python train.py --n_layer=13 --d_model=192 --n_experts=32 --experts_per_token=4 --d_expert=64 --d_shared_expert=0 --activation="reglu" --moe_layers=[0, 1, 2, 3, 4, 5, 6, 7, 8, 9, 10, 11, 12] --router_score="sigmoid" --normalize_top_k=true --routed_scale=2.5 --balance_loss=0.000114 --balance_bias=true --init_std_router=0.0289 --lr_router=0.00098 --vocab_size=4096 --norm="rmsnorm" --norm_eps=1e-06 --tie_embeddings="early" --optimizer="muon_variant" --lr=0.00944 --beta1=0.9 --batch_tokens=[65536, 131072, 262144] --seq_len=512 --train_tokens=508900000 --steps=4078 --dataset="wikipedia_en"
Below are experts of layer 9 (counted from 0) of a mixture-of-experts language model. Rows are named router (the router's row for the expert), gate (a neuron's input weights, with its number), up (a neuron's input weights, with its number) and show model dimensions 96-191. Each number is 128 + 32 x the weight over its row's rms, rounded and kept within 0 to 255. Numbers have three digits each.
After each expert's rows: "mostly gets" lists some tokens that are sent to it at least half of the time. This comes from a sample of Wikipedia text that the model never trained on.

# expert 27
router:156153116127119159081066141157128159106090127109151129141145125091115140134136126131144174152152117191141128132098100170070199111105145106013148062114115146093101127130119120135115123101148166135113101114156122088154100131094174052164106089147158152085161107145118109137103217151108161116
gate0:135188115081127134124182125128123139160158075096111117103159070125116118196165085105156064183166124129176082119188107100115133124173141142057158179102139126131115112111150134103098159163191132150072127158158128143141151161123094141195114064141148116106135117162123106125090095085088126092
up0:130120160089139073155136106099070111121105070137068147125044140100074156155120174105117090111112178073142113138121127088117141087160138131138095107225146170158116094112054181113109115101173156141167100151119192101110108116115094080168135089177177160106112188109108120140135084111136122147
gate1:160134114117155081137128140169134140063111165077145173130173120094093113135118193142144107068098144144163165148130125233166206153152150114106149089104166096111160159176152136118140112092181106104121104176129105088087120111187133114173128107118132156137187150132151123104136113074133131155
up1:100121107138089075097091080119165182160121167125143139137096111111102078159113139142165157087091118129076130165168088169162140102099146085070121140134126169121163096136120062137151144121179111094179144182083127081138056141106123081102107099084150124123167108151095125123140151192156105153
mostly gets: " c", " b", " played", " death", " died", " her"

# expert 2
router:131123122120125110153014181138121139155154118089128125128081138159079160122175168099187143144176116163110115142128110136111165096074154113084151070176118168118153128150156131104118173107168141113151155133091172111168067138083087109144095064124106154109116118149191170132092188107142172101
gate0:144156152100071121088112128165152159117125156105142140128083095127090096124108119174116202150131133103062099138122116127134130094100119059150139157127130115104110184094145118161158092141121110088111116148102075088090088112144098122134099144043108100136150130095164136128135106160136182087
up0:136046176189148117177119134175167103175133075144149112146091144114113113152142100135131182157212187140026097104123137174162141134175206182112142159120112139129175151132087139113083149098109141153135149122116136168127111155161091115150136106157114109127153139149156118136147047129148122117
gate1:127166081117146124160106108134101108128104101066103104146146077113094101132147215114142140150123126174142114113178138139117145097176155090126189168095127107175102123088138177152131103092082156134135102078074137132160078110145126170131136102131120052103036140161093117115125152162151110099
up1:159143133117131100026086111134152166113113097103036130179135124143126086102154123117097106142136131141075137099129132162100152187146147118136115160083150217102131191165160147078141045116114131157132139124115148117211098152127162167104159080116145144095078105168121105136079162124066178122
mostly gets: " exp", " inj", " g", " sl", " bel", " f"

# expert 20
router:129152128086137154096095113146123159103123095047105071136199165111102121117128098080134140132078086125150113133109135071097154162118154125057138078168118172126127093186119137046115179162112094150148114102109197123126118116132100119126102088189122053118078118112117105140120153101147136148
gate0:096165081132114111118138163133132138055101102119092175125161121143128120150135182098115183176123131143178099095156206118107129132141094127109102135174147140161086107164128175078173195155156128110143150132135157089148172151114112085194134083066142137116103164158093098075104165123133183102
up0:150172173092128143122147176102166124107129084078119150147133107124105147085091156107099195137117122165113114144118200100108162175184107080047107089197128159121110111173170145106159165150162081086161136095143134104116171155102111082117138128066114105154116166154134130092123128123186164132
gate1:122171108110106080153065163154123162110146131110091058159135128094105096153076116041078178177088109191173113115131147138135165140118124153101169072140109123127090143098120158124144137123096137160164136177112178116092118164124099123128114131156109092075089095162084106092142093098153155128
up1:143106127104116179094155085125155147124112115152126160113136123180152174137132159175176076107158130092124158152147148150110110150102180122134069149107145102097142122182139144153123089082191075140138126163085059099167154096116107105141179196113120117147156186103153095122103143138121074127
mostly gets: " they", " which", " would", " but", " when", " They"

# expert 18
router:116171126138157140103019101132181155118141129095113126160174094141092084112121113129193126096083086137178089195165115130114111161064156119102121118083046132093151114080102097122111162067145174150101109115144137099142174134118090114134139148147194070104110078129098120068121118114113143096
gate0:149082153142142128150111121125183143164117109086138112080135099162070143117171060100150119105160133158159148142148137129138152127114152128120196114131140070166136141098135119141138092135107141150115109127141150123135156081137199069105095131162136078096094177090097154089132187117075066094
up0:102067165124129122129094083073202166072155093094117121128131121102106118100176039094169142065154113143142176151172168170100162105079098174139207120124151144102112090170098109166132107102130164076124106117094194112122140115129114112166107132150169056142111168107135141120139154135085154092
gate1:179106169130158100133106108128128108162082125115135102115065166127144122045082151124141135108148125142064164132106029126153114190187090105090167075127127129076136131093156138143166185077100088141045174129123091159110123123099091116114145091142091186141114086175096131093198141114152100115
up1:123125109131107159127118161113139141101206135080104130117185084183136133181153135136110097126135144102211179155076169095101120130103158144138127165122131112108041119142114116139088102171150163099214069120166168144068120161136161153217159208103144083113143139074149138134145121157123086141
mostly gets: " JPL", " MF", " Votes", " %", " Album", " FW"

# expert 28
router:156126135118151171073084132152096141133134148081159149143164177094114165172166066115222156147131120129181113173096178156124165164124157095099105129110140112134150099144081139154136083156163170118121064115121117163099125135146146105141068118104165117098131120179122076100109172126138167138
gate0:147112180152147135177118156188074109065132202126100162144147178135133117132113096131177107225122095142165143180130152150120086179167144100068124088121101094143151090130139105075139140131159149142118088139152110154050119080090174132127086106102142074165096057168130095130146126140139088161
up0:174168146151147096094158190098184148209144105114150100151157038159116117121131190098074127135065141089119083142157145123147126130137109151180186165197151146152139160132148175110145112073154127103118106159114078133134115159124096103140154178142183162126131092090125120093114129187113144151
gate1:143096162111089131119126095146127156137149153118163122155146107101113109147105140137190164179113132127099103151129205185073149184140117123109196126130102143104179100148142145154119149123149136113168053131199091155139092129112117132140200073114179108092123155134196123158126172187116104158
up1:108164067146119112100117140101109114104104141112125119143171103155078138213121052108196117128133128144153117138098123114131087148157061087080146160116125129127116146140118111124156171110103122094138108138161145051114129124096106121111166113152165090121110148123065087172137152105143156137
mostly gets: " album", " song", " h", " sw", " Released", " songs"

# expert 22
router:126150169097121094086115165082179174150091147133154069124131151117081150149146122091176149116123075186198142124105153151147079183152103051112115156134069164105101116152114101109135153132120130135136114103132148085129148124186052095165128118192170095143116121167169122111119132140099128103
gate0:147088171151160152115128103102165155141115113151193101163137121130123119100137119147104128100112133132153131161103172179163147080173127147158141125118070111139118071084155133089130166074157193125093168151052160040119130099132098169155121091207140064123122041126167138155097032193150108135
up0:084101158139127133155162164141173096087163151161171116086104177124188151205142106100140128108079046072180139103101140145123152202108135124139117115136083165194075089124120154144119107070115109127092123107125150107141082179169088054106068125098145091143086122120073165137042119107098201132
gate1:140133119126131153109120142076133108139129138121155140159138187175110118168103106127204147080127151101138168158143185174148107152172129133071144161126110068107148194195154128104150135118129132175134114181200091088106101159104117098137136122097153118091076159104156161124139164152128109103
up1:125139140145128140111127138105115170104143130142125153123124147121107147129072088125163137144138128130148199170099122117121186152155113128087088111154137065112128196103141109130197163114155108139114127127147068059083107136157098103161147095144162160143067178157145086154146137185109102112
mostly gets: "_{", "CA", " \\", "\\", "_", "FA"

# expert 4
router:140185118069132155108087081119140147137097166138157086154154148121100149145127186142202170107100085128130120125137111138118134165140106050111172080148136146143179135192127099117113147189149126160107115137170142069106107146171122128136091047133192105066120119108145089101135124118178184146
gate0:148079176096161179164079110149120129150124120086121131101137147123175129075088090114197084147105113136096138149127100176142142152139111143104187108117138142130153176090149110145151093159116074125146141096165126129149119130115146088118168099088094122111142145116153117063148140131195168142
up0:115109153151074152143162084147162120101082209130079086120074134119051135170168117138117109124053109085098121072124122160090149099107140176116150140192137145127100186145122155125167206100131117113128153156079119095111101130108151122190095141101137138149140114128182180192149123144052120142
gate1:139193120084117154150116168056145106145184164141155154103156173083126138206191079074164181072104143108087110172133119145137131120174129169117162112124156126148195073144172112154167187159111132090156126096128129140096172125126040116154135150095109095096102112113126139165127128145140183084
up1:137118132063171167161066099102149115122154097154087089109166114124131179148154088126205163152113119097128142168184116101133096133194165109117188063145110073153116141136120176128116106102147069166133108130122141143079168122134104167149115074126172065079163132110148093155150079172090103108
mostly gets: " Mc", " John", " Stev", "ić", " Smith", " Michael"

# expert 16
router:136114124081193104102072144170099107131103102088131105161137171067149136112131124088166128118122083199147084128149121102177148126145189078079123140151050155098133117188133136094113132140155188135119148091080139111188104102141113124109048049145141111153150099160193113116079172118106123170
gate0:135105155111112094178143185133163099143202188117103128133089167158136107132135163088115130138115086116162160145184138136094154091103123119144136074191128124167088135141067098111068195114150137182116088148127161195101127130106093176131139118104142138099156084163172215162111115157108177087
up0:119194115101107118172141144098134086051099091176162148170128112158084141046158153140115138142140147176128158107132115126091138115142111121069131161199095192099142115108103077097085175077132183129172141055131118152111149154090122167155134123092084140141169144129155167118120124146184159144
gate1:103138137153091139102127138178110138148115121112124144099113114141115166069078143138121153157148113141057139170121096100162109122063113148126098141106145067124093088135140129073084141125125103135129135143082136164112133131119120059137023143094208166112155136210117159133140096139144182117
up1:096139139102121170138157113063110086114131070112076069164140121123117153109132090106117102160099087107139136090135151053138103145094105147148158115086151102129147150176116129119062134141154112166139122170104142126123170155186119103061047124144146109143103121127101181133111131142211146033
mostly gets: " pass", " trad", " sett", " coach", " compet", " support"

# expert 5
router:153139128142188148112042164126137099101144172100157090174136115100124146129128160121191142153157057123203048106078119089075084146165142153099156128084087161092161149123131156116163110195082105124097116129085100115142159171140139120148114091140119132094122091131157112140128148109158143167
gate0:104097100123172164143091089128131146150160115149120152130124087086053146140083099115169127135195092104152148114112148123133123104136183161057109131077108125176157155051172156074143178071062120162151098101110090102142192145191165135166097151135092131156151101210139144182164075132087114111
up0:108124105121136160088140117118169078165126112140111141128171156069119128144118125160162144089158051159178077151126129109143099181150068071154120197120087141131176150158094132157090106144062106070144141171152105102119160118126152132136158205172160147095110120117119190118066048127132144092
gate1:110111198104171129082104109131073141117169103087071081120154116146097125081107155116103086136087046130154095115179107118078146130056110129106112162084140087128135115071085099132154112118120155219148083157079116105148159134160107171138152142147092089122098130106168124119131125055209123157
up1:121126147180134148114099111132061149182088114146120114138162075090182092177066136120116131117107147130100093148123144127117113145049154136098132103113108124156131110147145155132102177111123148131121069060179111049176139156182085141170102135096177084153114113098162093140133086114165188164
mostly gets: " un", "%", "19", " Un", " ident", " mod"

# expert 11
router:186135160089141169140079102137154164186108150102084066170123162080106124161125150089183146115083083133153105151133141120120136100120130114077164065129117168083171131138120128127061141177121070143114097121173116116131135150167066113152097131125146127129083122143135136058176142104141231154
gate0:106090123069145197100094108147168179134183085125077096112144103069160086107121140137106101086118143113138161130114110148162123107139157088135126129191102135076132123122105109104109115144101123101135123149165127067132151155071132119178127070103154111118108089174081154198141083084075149139
up0:204065121128166194156108095128079083154140057122139131114173152154126121147080181103165079139172171139136133107167151110172169160129163072147088153148122149163059154129134116065112069058168183115122126148107139064101140152138176063134093124146157080147132124148143149082141196136096148069
gate1:189142200148095107139115060121128130170156168138116083150117155144149147122076103117138132124123117133100072187113101106070099081195105135086175137128107155116166136168110098123125092134128091156128157102137178161118101124114145134081132113098122112129121149171158114131107107161170134096
up1:098106106144115112142139140161150136069140178179150091123096141103085148154118142122123098060167078140090121164069137099072092181148111119162053060151134125119083064102108067147101184118130211119121139153143148137143128085123097139146103203170082160178157115146089128087119074082119143121
mostly gets: " Jos", " Jo", " Marc", " Michael", " Sir", " Robert"

# expert 15
router:144113128115162145115072107173161186184136140098184155157136174076154155138135159095108172098121184084158078089123182119102163158198105120089149153087095155081127135166159132093116188127111124078089090050098148100129156116142161111141090079171177111137147147160120153139078135169135138142
gate0:157198108145127163175080137118202179153136151133209189158217090099123125091106140142118037090086148111110165070159157121099089123138123142140104144170117068139115160099172158158125134102119173141129159114099160124094097124126116110098115160138140104149133175126124139113118113123138168107
up0:075121120115122074125122182145123059139077126147143061125102152172112168109141132126140100124193100151177035161154124069122177084138089108115176098097169171138140133160156132103109081152091064085099131134057098191101116103159121154150172152107115101123131106116095145138110132121194149121
gate1:109087165159074147106075097105105141102139104178172130155104128139095137165117188176107105148085105128189146053161138157084155137173125125129163154106099151041124140135177146162171095123162135128094120101159118073168131119152112088141111093136162074176128080111148146126168098130096112096
up1:171094120067119107161153174177131084097130138104112164059143126130118104095171099127109166112187080097109087131123100123180131115079200185144065121098122123130138068087089113170066138201097118132162093182101142132105117148075176123097110178120074135086133145136123092160143143157146165152
mostly gets: " public", " prot", " Museum", " loc", " Assembly", " char"

# expert 0
router:176173170101141152098076129111138147182069106117192142129126124148124119115126164132187180064148105127122126098123139080100134140110111051163112113125118112118136127148129111098130132099112145127076096093099175107195168115181146126136149155135193031178096172107104128100093204129176118173
gate0:131152129172087145142127160140114133134104119108073138151142099154080085126131143132142089175191090123158157141060132102120152180119112099120094128128123105160114111153072137071146109157112165147118127143150154103157099179111071120114169147111124164155172097081117062081131103074148134126
up0:137109207071187120088148177136107114088107109126139096116079132152153196146170119141108122119128142160135177101135119116150060046143126083125187182147093126130039109084179084086101134091098123119171123109132141111151101069135183120130142154122125101082097176165200184108138085086118125115
gate1:167098124074212086072139077100114091179110145126192110123099121122120138161126138130124177110094111126110110082156121091189103148161186111126131136130151136121090073072104087106122100114080145116158106156107139074145174133133142092079133090095148159066081177115160116153096138099176132082
up1:066102096158058170191105146107168167070162155157114146060121122092094134144153106086124076151136132114159102125146104066135179116174160080134117100080135134113131089159166130199106152169172106134108159172134120113113136140153150124142091161086106124229123122144144086162117125179122090180
mostly gets: " South", " North", " located", " County", " Lake", " York"

# expert 1
router:103138131097163138099064180083144191209103125120142129167123108150078118117119153118168148106170140152154092118105146197133112113128151088041152068117132161119065146168150114097134184128137114163112069083101159106114142140186180148147122059165127082130082142126168122157087174080125131117
gate0:101139117128108124162090144149082084073111106079138151125143102133078153176133117058141142106133125193179117120093174100192156118125158140112124082171138097101124133132176094146090142046107095071163150150123143141095134133101184074083128088121111096145119118155144124144083124095157058167
up0:161160111034126109108111064070159124127123118143149170129112088160134122117109111112106139085129133154136199174167112085096173174146159097115118119205157091187143157151108136126109122100112080133135159120179164099162218143136130109152106143158106159108143185143120071153140119149130121123
gate1:145088087118076125176088150144143127125096128086143174081146120133061087114075088158140135103140194099125116071125164106153108125133151078111052115129145092175111126193120124107154158117121158139127106098119135221125123123073105115127116080168116150109075117129153167134149094134155140160
up1:175147137164056135147117126120136090091122076132149143151176102185076108123127116127087114113170122139170113124147068147172120100118119158154151080118134135193107121172099171110186044094137066152099141107107093105125160110192116125156137145117109099081135137098131175112136074148076136122
mostly gets: " ad", " dist", " sub", " Ad", " med", " par"

# expert 14
router:136138083155151137130054098113108142084115138087136102152111159125097146152160159152148209085140085158159146095114152067128110125084095115043117136127097121077127139138170141103113164087139107205082127050129134095176113101157119088127130052120116096088118116161135169168078167150129142134
gate0:179155096071119102160137122121153149115078068152091123135123139148119091130158121082117132121127086153124154117104169076149136130172171129104117175116164168142090120188091142071100154162060128158118065148070153039077120081109197103111097090155114103121069119123098153158075155152124120144
up0:121105088144133153150122132182124113147157190153150153156128139128101085115104101172127133141141149129116045174157112158155161077077124126159101177165157092165135143102131055157167134100184183102090116111142105145177168118117112109193091135070101148135194153114177131094140102117087152132
gate1:189074089083107107085109155141107087165132165120164108138169127170127148132100139199100129140165113138139084095113110089155109135117139133079096176115080148137132135100171085119162089089153162166167111148122098105164106133151160134129134129134154099110117173142130100044048161166168149132
up1:047155157114090115184190136123172120089126135132128150031095104110108139114117140145139099110148107163139139100133146086142119124195175139120175096163128172101111119079089171115140133146124123089142095124125133126143120102109088131181160179137095107077078162111114113122145177131090123127
mostly gets: " would", " took", " could", " up", " served", " down"

# expert 10
router:107132100154100096123077109143131135117125123088134073114122116104081141141115158091176152122141108134176064120098152191073119169126136108083160168106141155113134148106107110094140170117086095147132144117099193137144137082130065075113086145213162134157113139183122153141101163172108159161
gate0:083141131147124151136097139099155132143138176110167129149116103141158110087088071096079106077182117138166135098095147122136136092206143152129146140158116182132161151088148157087150126131085144183121118082133098145071155103131143164135159172196094082130187115163118072200137107169100138095
up0:104091129142152104147111177147147133145109096127174093143096115074177107122112117128135123130166151205079082131129127091102108064093179151070136114191167127173144123135126152147085085093101138121165062128095141139103145107143125147108162163084115135144127138169092102156178126139065184178
gate1:181163048199118194097146074154195151089148087128138128139159123079111141177106126110091133104139062176144065150130125131065129143148091171128074144097122147194136126139136109132116164095164170124141113164124164106179144143127160081128065126137130133115134161179144127086085155090119117159
up1:121164130205089128071171135211117182091149161125131111108090181126134136147103180153134093119132052173118166154117124130100064150169136139076169147156073091114116095141103127179105116066147114126148161045142128114171138165130069161158090142111117115102129135152127086122099162162080161070
mostly gets: " cl", " sh", " gr", " MPC", " class", "(s"

# expert 17
router:145147176066153102091103148180107172169070131081163109182146149129130139140134186109149158093110118123154119150100175122122111137090166135134125080122124144062107109146125103129082167134153126096126110032081207106181123120170086115106148107095154132130094150118171119131064162116122157172
gate0:103140169072171130109127128192086134124108176105216131175145085166121092118154188075110124104089092119103124109173127062122080077119085139167089080116186037113153109159069145109056153171137148158145101162146075146179136129180097124136124122170169152137160141146133131115119138126112130126
up0:148107143163146121092143136093077096149127175106148093120173143190105144121160128146162165099126112123134134105100102111145169085086129117157072193130170092159152140124105153124126110159127125118168077208112111166190112138200065141077165154147138089057113122145165162119151117165109107199
gate1:119149115114100092101150159235091103148165154119182085155103130123125089103084112158114160112132122124156098155116212162149052181110175120108146136111095138121047137131127163073103140151082108090149173081121171120177126088139101086184076069145197184092150103163181054174088058135169161126
up1:177121150143101149106092096047144155090123080136084158157144109133103155157162118150116121118123148081104104083138094160130213126085135149138114137142176117166134105099117115188118107074119164153123102218159113119106108171077143201075137163148086085128096148061073144113143172143094134177
mostly gets: "=", " politician", " founded", " appointed", "),", " Best"

# expert 30
router:098136115102152132078098136127139185126119129124163093149083158127114114124178139106178157107107064168141117101098166140120144138108153147055126118146151158118102127100140104094113186116101129141099101112086162071166133144174154121190102084165151119135096107148160078128081187156096118140
gate0:126127035137106059151112138118123138160125182130167074154056144083163142130135090148184155112168098117164139101139169135106108152147131132186137125073097155098170168115147153122142121138134096132156096124102108086144098124159130114138089159116119144086101125173138085081074159100112084071
up0:085148154083108116024212116115123133073057170097107133120186168124132132132209126124069109082164177140081136134090161122134128131072190153076191133122175129133111110137154140145079152148146148099093143078162170189161117159140124115154158134138117111114119126137100123123153121120053081158
gate1:190122099109166080107155183106104127126155154087134095147064089094109087146119093096144132104151064086127122086122141162173134098123159095165119094129125147142095141110142095144139169088116116144138139142056086142117148144120122081145132124153101121195104087060103136107135129113140106175
up1:114114120117099080086145125138151121111141071078134086143150110156188170137084180109152139143129181137152144139092103118179115162112155157090131136195135118096143095120121170064122149105132165092099118097133149132118096082038139131124164155139153147131173125142057131143113120136112109085
mostly gets: " development", " order", " available", " example", " way", " century"

# expert 31
router:129111150144168136117071186120128153175084136068179138128113148100111119141155159087131158113113087167122162100109110072160161133142137145136159125077152143116114119149149118135110161102065099114095042095058120103168118106172134116159112192198172115159096133189129128116045132110112114137
gate0:139098176140109118137129158081091134154090071132113134118138159083165124168191179168146132129150103094101153159097143112050153125174092143066166137136125166148105136110120084124131130155145166144178143105079108189130176136165116080217171108137146111099090138106084097168066179119148139121
up0:123129132104183135195079160096133145127162131142140161247137131167135135095124133147107122058165143059130115117153117160185139172106132117144081068229095106126115115094129217128166088141122147160119147154125113135124117096126148116080069130132090110143175124117150178123060097160152122174
gate1:101158092087160114162101110167102162094077123104095153151107182143141103110134114098132086120111104206090074087101138090183144126137061126128170087159171118139128071129107057124097126158091110123086122101135137123145139140175092095153140160098120137104189134144162063141079108158078092121
up1:150132159100108109140098087117194125118100161124148120113185094108143155100099181182140098133149206128167073151131128211071126150149132173155153212128167171140093188084127083127132126096110100146128151109091122081105143084094114134131087086119133152199100103128087142174187130131143160119
mostly gets: " University", " south", " north", " President", "See", " Museum"

# expert 21
router:117175140076125095122066142206156145169109123083136097137134113120144151135151136093141140121131118124119136113108133094090115099141158165099138079086102098089058135138080158065107161155115127128091105143147173073138150162148104065109143125146171101144128052113176149128116173157185153150
gate0:157131150140120107105106133111101111142130161151122060141129086140154127111143076147141131050132120113196113093117178128118101185106145118135157157145179133113071157112103162124134117152151124112143108090090177194125149174143144131123151149127119166161155145156127154147101164181147093076
up0:136149145092113064132111175115091148176094140053149058085097088078133137107095134180138072133128092184147154080098115156151111136072087109120131107137111165111100110104094145100128130122134137085152131114118118173093080120134068133116146112081108128189151081134146085133090108171066105085
gate1:138148124143194149092122094159210106159064171113073113145161152169157166161106112110130109094113172122169099129128168049121172104184072158104132122163140081109111199119120141115128142127119119136094139130145128142159107136114169155059106131147147153127169098080138111169092144154136155059
up1:087154167102149161109094148139135097081080121155101144153186149096154117134141129161147113141117073106141099142101115118153146101123133081083123137098192149125108166157137026068165143134123168052133151177120150108147178146088172111113132109067115158116125138127124089125146117135146119186
mostly gets: "°N", " January", " February", "″N", " December", " JPL"

# expert 7
router:128146080102121116094079107187148146105122124080140096147121123072057132101144154112182135121106093202126113193149130108095078123109157081139141120107122091119126120098123097108104158151128140113122105067122158114109116145152136090193136085133169100099110068150158161094115153131167120134
gate0:126139148146139161118120143073135179094103148163155138109174077139159118124109083123184140120137149105148136124143076090119083156090106125074117141174150107127091160115125157074135159073118255109107105092127135166145127116157082113094123194112152109082174149127121146200107129120141144139
up0:140074149110098098148153151103107088152178153133071099151076147109112173153167119123153113073101137102149087120066154128134150122119156136156159123101122120097145129143165126190117130136184074123116139173055068120090186129131184138180185120088055156113061091095166101052106118131103127104
gate1:120117119141097127122189131136162175176198103100147102146113083153113095150066104117152170168126130144127111190101094102147186137142106151089102167074121118189160127118183180152164080072118052166128136162115142063133126101139097162125153182123132169123037159087137113092135142140079152123
up1:148121147149115126142117116120141162097069120094085161117155170102251131133179112177109149132109125133104119146165162109111136134085148129142147083123133127132094128143113158108112136163132175139075097097111133152132116136126105161104166130091163108116169098133157116104108111164145122208
mostly gets: " |\n", " MPC", "|---|---|---|---|\n", " ·", " JPL", "|---|---|---|\n"

# expert 23
router:159085130063113156107106123133107096183082130084131093138114159105100112148131110133177164084073087115136072107143131119111151149147134072129124089114085133140124160145122114095116127145097107122112104131142139099135154120213081070158118123131142111134098133100119162117115148161120163205
gate0:135160144134132184094105160123149129129137135118180118101171090174148127134140104151170100162132152134110130090055080157112186077145135133180158137212137074180106112132188110107131131114150083158142178110087138148064170105161196121155124183133155109115195105062138102100106113147089111188
up0:061180105114150154127080072090114104075133125185093120109158127103161170147094162118103134086058130176147139108115108138243126140074143174171088119123105125123126195058226112102120121092123153106132144154115113101094112117102125122106060087136144159120094074133116151125125136149122172132
gate1:148073154149136157142106140110065076160106152085111102148131119068140090139129150090131049162113134178087101100133162099172169124077133162118080128127165149139121145144109151098052056127142174126132145159093152152141176094202131124175080136089145146163172140142165100102143138095113148120
up1:077149123128133137135160160136145136173198124122165112119133150128153175163149105140122196143134151101191130166134150096119136163127093109151128091154131115109070108137144149177100170125115117130129121143105088133121148097079160201083143131206089082160130094145117149145199099175119141122
mostly gets: "á", "ö", "é", "ü", "í", "ä"

# expert 6
router:152121148118168117105056119162113167155121107097136125152092125130096161146162121098148154105128102095170098167136132174059143153136120119081123112114193136138088115180094053081123151121118122153118143125109169149112069136127161127211132080165116089103123126161151155165074193126147184101
gate0:085140137139137179136052136126125168132078068182110101141118113122173157094099119146096140072153107152089124123172116096117118094161098113132095106079135166149122131119123118158164107105094097171097121084174147170122076111093123076165118190091143120156082106138076139174162108145081158165
up0:151190177133125175168220120140065109151186102135176118139133127146150118089117108137124113115147113174102169115088150115107123124164155136129155161110098098123101097130151168114073118117123124108149129200115136088089145089109129097095184149104151150113172179088140162117167146141121131140
gate1:120066100084085154158072126102113103137136080119127108144107147095106174164112093126125145120078113070149079152082098160077161139158106130135127070223181166148160118140115153095112172137082140147117168156112137103112123178110161100169111117185104109165115138121082072042148196106102194116
up1:111176162133163157201116131190159104108135147116063154103122120169161065165121138111126143132210145159042175071154175155172150085167117070183107106098088184101133144083127119118119081109103145130112112107078154189180143189077133145100181078107107094086114133148111161176127081139148138160
mostly gets: " fl", " s", " sh", " we", " sl", " bl"

# expert 25
router:184114133107132130137064078145114120159145105059155087172135176124071129158153165130139153081091126194128103130124176185126096152132138129105175132182177181122086103169128102094085169127117158132124137078157166130111143129161121138199120111152048117128119156146186113155145135099168122164
gate0:118119164127152173064143150122053178100111120097143130146156179136041174172148147149149079121158133154130133130181116128104134120117164169106127104108083092096072070127174156127106169146089150124093156153138097127139147171143121119137113065090092143132141092123068209175146144147189073142
up0:091140177094128158122141120097101164099160160044171112163145172129035147133147149177163131078131119183100119090131105191138127153139158156078150086100064106126116145118180175103094149075136133110106114105157127083129134139113122138141145078090080157078154067150085169183107158115173113107
gate1:163165173122109086161083145172132082139093147126152133145097073123122129125038149090083101143121113144118146118158168127152139084127153146143168168148123131150080121082152133103127162169068165114112161088125155113125091126199169166122186113143064194104135117121182153110090123128097096156
up1:082087121175160083093121132144121175121097124146168153154156192102131138120144211072068125116071099144167140187123139182109116160135099126112107159141117139141102181078155140149122096151127133183174203102084163148125121128176173131092166117113142197187161126143113088134189161126100124154
mostly gets: " under", " ab", " Con", " rec", " conc", " species"

# expert 26
router:142125148165103106067079133137152144137059118109143097111123132096075159135150094110114148130164149127114120131090101145147104161060125104122148121149134160134070142097106080093121210162124132122134087096108124057178097101212137133109102133091129108140126076116141134111125160148101136124
gate0:108163146141090188140142149092158176142180126142117106166083126098151138127165171133086146142134105157131145131101140128093155167136077181135186118127129135128068121145105115142074145163099132159145143095121121081145146107169122143210181181089142141159157129124189137140156149157142170114
up0:117098122102194140136136163184121080102096176130151109111145092156142170108156126164172127103146096097108130121128091079183118094080141145111124095083152150087167119123176172155193089085086151079071135153151126102131128156140132108076125088169086144116110133130094120107172113130137097128
gate1:060113200093178120094091105124145086124089177173122070117151116106122126133121131096087122187188128113149122140113161091143070130067131118150106177138143168154124091109106142153202075176128151096112160124182093160103112143142125107220117087114190180100120130127120091127077155112098133099
up1:088124149113147159135113113115162062104108164123124111130117129148118140128141117083077185165165165083201121138052126114139110158093103145116105132128108110146096057129088157130125100168140132110169147068113103100117131140196142123132119083110164180139127148150160101061087137110103141093
mostly gets: " =\n\n", ")\n\n", "\n\n", ".\n\n", " pro", ").\n\n"

# expert 8
router:126126202124151117092028205181141097137094181083143091164113131152118129134130145112137121098129080118169160081148104090067120074134093127107124117147109117042145156145164121102100161144116119151129143127144109150179102151161135091202145137177126112146158122145168130098113166123155171143
gate0:104140145174135144184071174112106154115095099108088105204158125114160099123180072102184126120178146131132119100167101150056108161053151130088088150159085152096173105124096094099136085123196075177098188187137137162107102136156161154099110141105092101154150109163155093096126180126180123161
up0:150128144122153091175137134064157167190125108141181098134134096155141103123181161166108098145166140089084125152130136099166087126125196160153111108147133035067154173114130061128193101155093136158189133121137128145132176130143104188175118115181167140172080127142142109125176100116121160111
gate1:152108142107110158086055124119067162113115151113147178130140134136109101053117146080127090141111159163154119123157131139109127154076136154128157153122151151103154117114114141125127153182153158147171153174061097146158108131150077071068104162158160079106138109153133125116120099058125126141
up1:109140114166175130128137120167127121112176137101070085129169094155185086151148166136110184111125168099114076132104174114147093148110120146166075166141158156113132155151172110118157152099076159095104124122120160101147168074083085138134178127149100160123124047103160112122128083166164138117
mostly gets: "°N", ".S", " −", "″N", "′", ".C"